Experts of a small language model: a sigmoid router.
Below are experts of layer 3 (counted from 0) of a mixture-of-experts language model. Rows are named gate (a neuron's input weights, with its number), up (a neuron's input weights, with its number) and show model dimensions 0-191. Each number is 500 + 40 x the weight over its row's rms, rounded and kept within 0 to 999. Numbers have three digits each.
Before each expert's rows: a language model's description of what the expert responds to. This comes from a sample of Wikipedia text that the model never trained on.

# expert 14
What it handles: Decimal fractions, scores and small numbers inside table cells, such as .75, 1–1, 0.2, plus line breaks ending table rows.
gate0:436520502510503488527444452485523496460499505499494467502410452459476559554502438434459535454511504505556470496441521462476519509526506515505426525528491543530481477478506551464461506547491575452435536418510545515434465516506562500523562442473498502501433544526467534548440461474479430518481496571548545522482533472519522570466547503470469584471512503549563494536501570595511509486452511467445595541463491444501549539483601409554539558489463482516473463488455542552530505505442520479542516502489469536467499537449432474530521538492467461532449522437560543460524459535500473433
up0:570485496482485512479556558517479507543499500511526534491573549528521442446504562576540464551490488496447518504557468557529488488473490477485569469477511457471509527531492455530531498445500438558570463574504456474557538481489434492473442567518498498507551445477538471456556550534520558470529507425465454477510460534496479425520464511524533417545487491459447510477507435388485492523553484539550414457528518552506450455506417598446465445507542531486512531516536460441473485502567476522455486488516537465533509468546557542474479468519534543459550480573438461549478542459510518558

# expert 1
What it handles: Commas, often fused to a word ending, closing names, places and list items, as in York, Haywood, jurist, before and/which/who.
gate0:567513534439513495546465548492477451487470479450447520433535586468473541461481488593486460501448453528518474564487523483494516486570461459500493503482495527474526593539494478552542564460469494510568506485565459425603500493513466582480507512550500553446466469549473486481494496504400503455510488435563483484546497492552552476480488512503475473524532462496476540508516463438504505575543522479397547536526410503452508514471569567386520459504542495488517512516539433548488447551519486497481508552480486526565453482510515524487534484524470530439513582492496470417518478497545546481
up0:425504485560501496457529441496526554489531532554552462543466420552513464519525519410500543497565554478488525447527478505488498522423531553503487505520515476520461407474501529457439442515536512495445513502448546551398509525486534429518491467459491439563527522453532495515504507503604496553465527570440540530443522527445439536526511476489512521458470541511525437484498536568486508444466481500583449462486583533527490484532434415606483551490447504512473480504471567463490552431499491475521509446511521481446565498490473465525486514469530463535483427496523522559475501502461438519

# expert 24
What it handles: Common nouns or their final pieces after the, a, or his, such as role, story, goal, destination, portion.
gate0:491492509531537422513506461508514512486515469479464528424520533505565546475503512554456495463578425498560551438542450506486442526503498468540541401497557471527498530490423544533506557474505511477524493459508503425552586487466540554449482523468542550478487512489505484463473489483441499452518453487565464479540486451527459498591475503513524547508418524573603420516478519461470465469527514486526448540548457446504522533500539479459496488446512577537497530527439468555418501463489435447456467524541496470524449468524518574459565513493401514523530472477501409533539484500521545509
up0:448443537475457400532504542512546497481498452543500543488524513521655526509510487599481450421542432489530525478523452487547483487509516547519479565510542523508492492523437581541541596466476486461536494458474530409535527560455504561482436552515534504480488536532482490525506583509484513534499477485586404483481518519512505532510543487492538551559481486546502493523429537500502486443522477496504485588506474537487568523497494464444509449472526544497498491496516435511462496423481417502471584486579500485519506512498558512484443551473479450473496413461476512534511538500461540503

# expert 53
What it handles: Articles and possessives starting a noun phrase after of/in/to, such as the, its, their, club's, and = starting a title.
gate0:534516532562496553449485469555491573530485493535478529463495546473502492587449534504549477526527431472451483456479556538506533536560524483471582476480458507562580434525455432525473532529493518542477506480441444506487535537538497462518548507517440506525492517562545525560450415527522499538524564470549447500441550420504515533479479559499562485496473495471470519442442462447446464446510471421546544558510513502528538548536517484507519457560459491549485564532584486483464529505476500463548527511524470445450468558520455579473450461527517466599509515424433436507523472501467514491
up0:514445498510532461500463544509504532446446494399504442542572442489487503437447483519473477447498519507511511497479487476452454445491473525525511427532462431542520492512520484488514493516522523519513483499487533484450523442509506509512560495484557543496385502434486558457452460502498528458488541501537408519526497467645524490461492539504494533493543477493520549586562571526504549468556527414428480418499535464483561574508513522456490502527504484536517499486458545555476479568401441517502403534499494450494529478525504497528478504544448477558553557554473516546553505457552458487

# expert 55
What it handles: Word-initial pieces in Romance or other foreign names and quoted titles, such as de, La, È, and opening quote-plus-capital like "B.
gate0:501455508485497463498486531513518564533567462574483604493502498468522505516539508518500452453523395444504511518594478473581500512481493518492487506467489499564468496472497490481541465426481574514455522507523451537497499526528486506537406455487530520493543450526497466509446458493539498466501446488508429499523502448522614451532489519492546552467532506579608473495495531561486555530416453449506459591510470561494550540493558484403584544518510508490448524534544477513507474437482517475509544568602561473510486524470464513507489549526489527527471491438544487568543481505515471519
up0:510461493471491466498491532519525568531570460583471608497486491476527503520531492512497436462525402442483516523588482480572498510485487503502505516449486497565471506480490476459551471424472559511454503508529447537494490530518480507544407450481525510492535451524492462502450456495540499462493435480491425487511511466528612446538490518504539542471523492572602489491494530537494554530424455436492468592513465557494551545501550487401587543523512507481445533532551473516501474443492525484511548561609554465498484535484459526521490538518495523516480504433549482568550474492514457523

# expert 45
What it handles: First capital-letter pieces of proper names and places, such as Mc, Wy, Haw, Charl, Le, often in lists or tables.
gate0:488463502477496461486410484451489540479472585521506563435487484452480488511465513459491520556406522454514422508537515511468456511473451518537549495540524438480502455474431515522551534520510432453476527549462584535541509427473498478495541563468417451565507556508521568460512500499412539449480513465490470551493448539520479441501509446471486599497434520490493520490473497499539455496534537503501484503524477445518459452523432557549433537482451450511428513478437494571524514513493521520509432460423430552559491571505524435536537509472479548543538495514509458480497520519579554466
up0:511472505512489497471509514476535504495462479502519440528468421518540539474501500472504460472594568494483575514480512462553541428544562521504474541443490483542481469469519434532432481500541427473541507423495504496459495523552454513538537469412500562458455518562465476548482490434485460574494479467506523562523442455503500464495525549552536432481517404523518463485537487517439531478451605596447489586495506460479446527515484448486558518467461535514473529538496550486511473515532523472454451533498394416506473512470508549521496562488516511446454461539540442551474423465499509458

# expert 56
What it handles: Pieces of South Asian and Muslim names and places, such as Khan, Shah, Muhammad, Raj, and syllables like -kar, -ullah, Bh-.
gate0:458545514482518461440447565471505491518467508509561569576531418509552530490537374539510556448490557489485452485541546460499496534538481537532508578500524503428521502471515484501501502488482495482500570464462475612519464534534524501499555535537534466443569505603476485548470511514537480526507530503498448577484500436556459428529549528516564473550531513496467497459458529485517459509476469489600533449491540432493516546454488448527438539534486528470400501508515530422428448490497513502483492454466485490495485536505509531536506569525498491541441536506478524495439542476426517422
up0:576519527471481470478452585477536528512522525473517519496502503451461503434530466514511531506474455511490502460566480486502530468577434503487511551526435468522471504488564540517549500485571423484527531463534449577504534499506517513546523429473491465453529549490479461519497523489546454449489487500503483557493529478505512462499557525438492444560538471525403479532503553538592543508470480479565521434438579377483532590417556443508517536504566515509500495518478515478471500497497484500487428481447499580472594450441487501478518580504517540573476488473451577500449544466481507464

# expert 46
What it handles: Line breaks ending infobox fields or headers such as Personal information, plus field-name words like Full, Known, and coordinate symbols °N.
gate0:495450489552499526503527485536547489537442537508519516433434480444467462472503491529504502467573504531458485547554534529482483504538446486532535427516428560517559433551477436503506547477526503536488518492502589480506513532539522452386487453448423508415463513528504479520488509480500407573469526504610470537538495527521511506480496588530459463529539512503494520596494454526515510470497483511537462510563429451514478486499452469487470432534483489469454526563434483457495480558444492488518467549468497466573482474416487538440510479503470551536478518490489489421485549421517574563
up0:500531483527505527511491518471497510438496539451461507565543427508514532522533492524445484486471517484593546500420528437554507555440502467539481499511534518451482508447481531546487473523487502536518493584545495490477462538550505585619543547542566506575477496452479523538541488509483570452511489464430490444518451437462441446581513427529549512507406412458461443432484504508447493526500541510495515498453507500513536572550539470513599513449551458468567489494513505501500519441525517523462523431510479519430495518538546498595475536499489444498537510540503523532490436533511517457

# expert 19
What it handles: Blank cells, line breaks and stat terms inside election and sports tables, such as %, ±%, Turnout, Swing, Total, MF, 0.
gate0:468427522554555551462482515460490547509550558468490516445503456529403489495491541523522493501532544483514507442509580539527495454464439560504472472536494526468434456568455589437451582499457530537556509487510435479514527476458465543421515523490472442426491509464543513499501494474491550567485433464541500454482496428450469579510514540557489526462530480508573482455451481543559551505526547491581508552472521573512543456550545458478498501466493560533573437498473514507501554519478479500446450468486443507531471510542497553514521623489470497507457504498550540505510529457541458533
up0:470422522559557554463483516457493552514545556467488522445507460534403491497492541523523492507534542478514502437514578542536493457465439562504471475532495523463436449571462587441451583496457525534557509487509442478514523477461462537421516527485467442425489504462546511500499485472492551570485436469544497454482501428451467576516512540557485523461529482508576478461452481545556553493523550489576507551480520573514542462548537457471494499468497560537571441497474517502502558523477482493454448473483441506531471505534495555515525627489471500507458505500547543513513529456542458536

# expert 62
What it handles: Byte pieces of Chinese, Japanese and Thai script, and syllables of East Asian romanized names, such as Hong, -ong, -ang, Yun.
gate0:582528431516520570559470501496519459460495537475562458517543572438478517509524457465495515449495490465499524454543556497543497519512510538520437504538511528527383500487561493533518513483475469445515541428479555476522509502505517431506514424481469475504449471468497550454564509523501541525445463510554519464486484530523544468482536514534550499519492525473454464507546561525560444479495556560471573521449533558462537518522483480465556511537541571503500455550541476579522445513489469492464542464516519592426447554506427479510502624529505502515478557544635517515477506492466503559
up0:577521430511514556538454483503518471463489535480548449509524590433484505500521425483484507438483511458506540435556569510536497510528523543532432512534502538530416488491563486530514501467487460446501551446475551489534492504511511437510523454463486498517447477465493538460569500528506543511426466508570495467488496512522565473492536516534553488516497540462444463509543544507558444467465545550480599502449514551454548533526493472492550488551551546509515473546526490574515444490477502493466521471514504594423445551510430478512479633543509518514471543558633509519483508493478513556

# expert 27
What it handles: Evaluative adjectives and adjective or participle endings in narrative prose, such as difficult, poor, own, bitter, owned.
gate0:467453550515449501485532481447456483521437482493527433522496520512486476552536479439482538426505455467524479482535430487565514540556528502491467491486439481480534453511539490495532414478463524500514487512502504515511501518452525568547456511459498472511482477417538483572495466542472511581443498534508521504511468517548511591511522598525538496589483457548495542491592558560377547497418456484504470519521469465489504519535480509536423473451466485450416543445435508523511557481556486495558473502494469489480470563429485506616495500499564460473508562437476507498509486452522501432
up0:545559457478541496507466516539537514474565501505481552473508494493511519439468527567507461566505540527468521514455566514446480457449456485495530486540566519510459548463448530500491576527535482500491524477508500487486499489523481437444554488535509528486513510579451514449521520465549465413557516479512483522489552493463489419484482411476472494399502558479477455510409445441627472500580559533515542483484529523502501494464527511465579522544528530552591464541550492477492462531437527512445530496508548525533553451576531479384504483479438536524508439570535502500497491539486498556

# expert 2
What it handles: Month names in dates, mostly after on or a day number, such as May, July, January; also word pieces of Spanish, Portuguese and Italian names.
gate0:531422474509432487520467474467523427553450539452575579498421470467513516465585535498486488530500562493526478536523493529578562484460539557482491547537439488511490508477521587518490511512480551528508522461513568543497483528489556478472456474465429476484541547475465467518489565547504423512514461477566550583550502496491534523477462526431518553521536477532474467582504479527475560497440511491507488504494552455450480497425446449524461547472537508517500518402399509509498541480547472468510491441457503539511551526467514443478476486454454534474497488498549603451474490417531475434
up0:525433452514450491525474483509527420570441541450561569507430472457539520458587537461482491558503560479518461549511492515586559480454563543508497548545447501535505503478514567518459531522492524527501519469493555567511474539479553486466442470460430486484532541493432453533485563539499436497516456474553552567548497486484554529487461527429516543521532489521476488572496486530469553501433510490507510500491538447447495501457443453527449530455543501512517527402413496493508534512528481476494489432457489537509544497454540427504476489457445540460489487507552598452470496418534479429

# expert 5
What it handles: Line break tokens, especially right after section headings like == Death == or == Career ==, and between list items or paragraphs.
gate0:417514501480515465502509479479524557475572465517511509475444519487519523523455456501547450519525484584465571517522471515491553483475483486503416550449427510478521545518518467541535576490534607585497538563531491501440503581470502510488573516457481433529444475515525465453444509445439493526518535507563445461447473509525502457562501481472458500455489499517511484538483481521498471523485484484515460524516508471509574498563511508541531493518472521416524580554482432478517515418512446493444465426580450474485481520501404525507509490523533440553402530472452462524471479553474559414
up0:588482503523491534504497522527473442525429537485483494522560471505479479476543537506447541486475517427537425483466525486511447515523524514498577445558579488525475455485490531459468432508469400418505456443469512503560500418531503495511427486548522572469546523489471531547560496555559504475480459503434553542560524487475492540442496516519539497546507503483490508467521521477507530479522516512483551470487495525489426506435490491456466509482526479585484418451523570513487480581485548501551539577424545528513519479498599468490483516473469560439593469530543544481531519445522439587

# expert 51
What it handles: General common nouns and noun endings, often plural, such as areas, food, evidence, companies, -ations, -ments.
gate0:487547533520469540522426552409517567465569436458509546519470448567484475527528503452539519418532504400534504479467474485478473533500503518490543496473500534524435630500429474456515481503447497537493486484462461425462466503468522448558494503444574476565534498470511524546506472493538502463528476453474582507512494480507567500566523505517449540483439546508535536502478533488466504504478573527543543507604504480507498462433467538518405465569527471544473480499532535529526492520578491546527463498465474515390524537508511528520552539486451525484507427418476533537520448507480482492
up0:572486492516523510498517480480479550534506531663545459444485561486481488541474479467518524538483566572504504508436519547438578456481504470568481504443504495532531466535508499490477502504477491530495494416465447514471566532532508553464525532556376491461498484553511528492568429461484554443472544475490532515552492503540446427464467441510525521489580469443500492491509467547494465484537471483472519448481489566446495407553534507540530494510547526444520567507500513527470593475498516581518511474553493462557430528438450554491508486524516505504457554559522436550510491471488518490

# expert 63
What it handles: Pieces of Arabic, Persian, South Asian and Slavic names and non-Latin script, such as Kh, Bh, Shah, Al, Isfahan.
gate0:477532472476525462541535455526475495490571491431483501505476494541547441485492512447462504425568550527446517463547502486459509539509523479495483531583462571531559549507542485465512486534532564528503510415475486465477503521502452500457549495525517547497580479454470543562427476499469509478491456443452517486501528440539555448517500548526501601479511535495454547526504534450496443507464413460514545502563554556492484486497480497498417495553492514517563464594523578565562495465487565391560476480455455458483479487547467449530481524463536559506527489528450571578534489520454480528
up0:476417538509464469506484501404511518527502448524487514549552502495499520480463471519547541549520559492520479533475539513499513470480545470522551470441457469523514444549477448546524502516468513380578520429500484520525447516535447500518421459432473498481503516478505473526523491490506417495519472529544553522442483491491392515517508489557457457523478472519510556475509501539452502526517566415477526471501458538504590548492488464476542465473474502460383542369511485474497548571446518468516434478410502474455520480461507474470516562461481491454396519451535524495540531544541505509

# expert 9
What it handles: Single capital letters and short all-caps pieces in abbreviations, codes and table cells, such as USA, FC, MF, QR.
gate0:504505533558527561493473552513503506467450565501462447503512620477431516467503502535538479506450486471555539540558509552544480550550448483541470472457498530497496479477511480540503528534484560517527572503501549555475494506487487507431500480465426555488456460429478517465462523533510557496539497573454427530531464484562501522498453504539461472486488576639491477464593480465554528479531485468461490455460456474483472563553495548475514481492462573538498509494496454480465488459554502452511461576483505487520460452552457467460528452564428520416563516439507566463486514503550555552
up0:496512469450467433490525449497494504550553415496501540505488386509570477533492499463447523483539505536421469447432491459437511461453544507465568519529526484502512485522494525465504486468527440497472438493514453455529516498523510485555503524563564452512549516571522489537520466468481430512468513427552556469440547511420498478495528510459533518517490436352510527535399528533449479521483501520523520538520537516524548452447499443514491501525540416493491499507507513521536498521439504538484518424511486504479534523447555534542494548427571459578465496551491427560501514498435441465

# expert 42
What it handles: Pronouns, relatives and conjunctions starting a clause after a comma or period, such as it, that, which, who, when, during.
gate0:517430468490578551493486507486519554493434452496566575503459548455515536477509454502550500522486402522503494503516446441552508481514459468404482462519503484527485509555496573462507467497591486465575458449463520485457480531542509515449432552507499589462440442483439497503536534519509520461499560528531542466408433543522487463528449537482541509561544536495537538520550509545481493494493492538492486504426568497498499489448559511505553534463482567522419449568495485493502449507448563516477575458507468551445573537507483479501516573508450502474496484489562590512552526468527509535
up0:491583533459432477455481479515494486502532505476470435486503494524505514564535485490467528470542586507494475499528588600474490546447515517594531527475517532445497491463479450516443537518406558519424593478483460542545504489479453490515579440453477460527577526449556515495565474488516485498526460498472466518594552452487496589499538434439415504461459469518499480400493513461546496533539487542494488499538506537446501488533461471459470553496493544508554581410497468540506542476575451475517510514448533434538478482461476516502484496551529497550495491454505449477504529459491541512

# expert 36
What it handles: Determiners a, an, his, her, one, that before a noun phrase, often after is, as, with; also Throughout.
gate0:507459495465479526579452463555549456532520498480490488467436457570519573481543549511491476537528476469511549454425515571484495493511549493499563490490470498473475565465444546543459462532440513461519487514551474604554526512499525518547501495572504431530564513489493484457470515586560536459577514501555573559558547476447534498522514528480541475429502507521487518471470501508534527484542531494563506470552463525522498541512531553455603520497448603493510518538463507610484499519521461479507555432512583530551568516468441503477553494539465549458533476476490495483469463469493555561
up0:481437443483526502509511433532485495531494518472490529474491540503493567402512506543503483544553499515503573495521465502567436518546558514477515525480467512493529560499448527555477510588503450435537447554521545618522571508509543518568479507579520479530530504441466454485490553522511575468521525563551545517528506503440523462512472500543556444493494508514468494485493492489534489490527574504518483443478467455499551467522470571488620588522494571521460485508495505497482473483519467465503617456516547549553556512502496430527551473515428519395536460504518510462470454512535529560

# expert 0
What it handles: Opening pieces of technical or taxonomic words such as hyd, bacter, neuro, plus Type in genus and species lists.
gate0:488457503487543444549536544550497451556482469490486445543532539493549522447550471455512555500432409460529493550491538458510503466521497545557485481512549443489518525510567465502580517452440498450469401586568488508576499547528481475562480525533461433521523439458542525545509452403515495518539544473483490499505508433493542450532437554488507451462514465546474448537461465475493438513503527442518468512491462434526508506534449558504448526406490425540518486499517536545514479544545502454462448495505439454580470507521494495454480524474542533453482447492445544546527464453422511478
up0:470542437445583465464432508494466502443514496456514506514497517516502484440471543457612418492564500530554503452533478496483502571536468508483505490455530477539505492501444529522518476506501516532527501480436504423434609464521497426518521515565445506494446494495482538442545462554503516472459465481540536454533513525479444507536539457472491517570483552459582499478514505476565496518514476551527472527462506474518480522464523532507473501579504527425439472501410469474438467440483437463520532489515538552522522571519510538583516467457484492507480528513473502423509474589453448628

# expert 34
What it handles: Commas attached to the word ending an introductory phrase or clause, like in 2009, London, season, usually followed by and, the, which.
gate0:541483502556509555495484568523481491511459463488493550528504459517552455532497526532452441526537548418494587450531518513518485520439552471543495454532446476500538469412536473528497567506541454523478434494506503491524453499554480500495474497541494573450481461540423489482489471473494492485510505543533506493461560492524519458478435541531483457457447557511594491594454500513532519497470460499503534459538535438505524535485509516446495451550470589439568536456510571563571472498466527487555536510419494482513512425442622577469512465481418492508526560502479564556481517513498493563
up0:444510483462528511425510534569495571495541507435462487447539538498512450496533496481575473522447474522578472502496472521436504568469543515469505458449525488558508470471438484469579491511463484463491509610483456467551542437527519547523509495535555523484531536474555441490504497527526479572484435489474470527522484479491538567559454493471515429560471495488524512464456549418539489491478459450521522498551489500514473582558543520583553515504545419430516541533482436497467539461546476499459435559455468510480451491466541526528506456560454419534533488520483443454480534450466577450

# expert 31
What it handles: Opening letters or fragments of words in quoted song, album and game titles, such as "St, "B, Blu, fant, Body(jar).
gate0:432462448534490533473467555489505514468505526466526518497476455485542438540541475508472551458505559530548524566552544502486489516520432526510472546514504560495530480514468517457458436467463468506452532490466518494421455546492505525499505441416493494534544511537467416428586514510465480538507492472458445492467469606516500561555589498439486539509491541498445468474496468514464533455493517504556563514538483438509424436491441541530556425516522430512514542503513534554427434471445561461512541565435453530524478411501461457399464515518494519526531504505526492453559478514501550528
up0:408561504495498524478447620547433456527546441472490510468502590487602435553495505507444506542469558486582466481512478450474562613525527496500427529464477479493555512480539541430502499454520561542481471566571476449446469538507488485471500413511479517443513497494513442482512467514451449558507457459469476538579498539477537530488447517461506421437442553491497503511505448471521511498475538477516537509516523545514456543482491494504536435480464456466488474493556443524532495436554521493504535482445514535422485477444509527529487493562467409526482494468466478470493466494463527500

# expert 10
What it handles: Line-initial dashes opening infobox or fact-list fields such as Genus:, Elevation:, Postal code:, plus pipes starting table rows and year ranges like –18.
gate0:452521471492438419531436504523447547587486527507468594524418480506501469489517617452462508464464519536513504482446478513535447537467505507434533493484493431475435440501483462560440553473466518470445499507526524513487560452495501494494526511549463484472478454524499482496489476513419493535575527532514531590533518555512448546522482502471503515535516478532508491441545513476487548538572512537476406553525559462506452488523549506554467519534492506481457558521519426510510553493509471501524551527533508498490498569491460555471515501531429458509551609509580517576493608500565532519
up0:535491529493560587448562498468569442434501481503539404480559503470475529496488392537520483550521487458477499509567530474460529462538493503542494505505497589510576557513505523430549455512534495515547502472489481489487435543498493507525489494423524502531514554479509532513495532479575483465426484473466471428461514447486563449478518468549481487460498515453509508550475474510508458454422481474524575452471428517505545507474445505459531477462519491519520457481470582494508460495517520486487436497471502505522506437495523455535489490448578551486421387479405486421495403503422472497

# expert 30
What it handles: The article the or The, including quoted or bracketed forms, mostly after prepositions such as of, in, to, on.
gate0:513477555465568493483487535540514439440462536479598444509527481491512507491489516517462521525505472503539465499486401506522481553471467535426464418532524494544440500450568531514466516516533518442535520419478534487496490497445517496449483525529480473482513476489483538538506552534526496491517538489570551540559472537510571562459481475422521507498492505506525520529567611489533473502561523551517540508455594581432491464499473533531520547450507541420474474541527506477465516473522487459483551549529634524486565491485537484429559584505485440466534476482573565511477543480484456455
up0:522503487460543449491442507481544606576545516581533572439501544567491439464514549463469466515451524455550448535484479406481534480547489535499417471527494471533498493514495519518420442498513438555516505581536549447490522524516499547495489471530442483565464452448410468553417497512532499507490522512493532491520538514602548536445475509549490502546521459419540505483530496394497467532461462476519488535555564500435545506460517449549477472498474509492494511570547488524496533516512514491493405504552505524527583450457475505528518495452557474451454452542509495467508537470488489494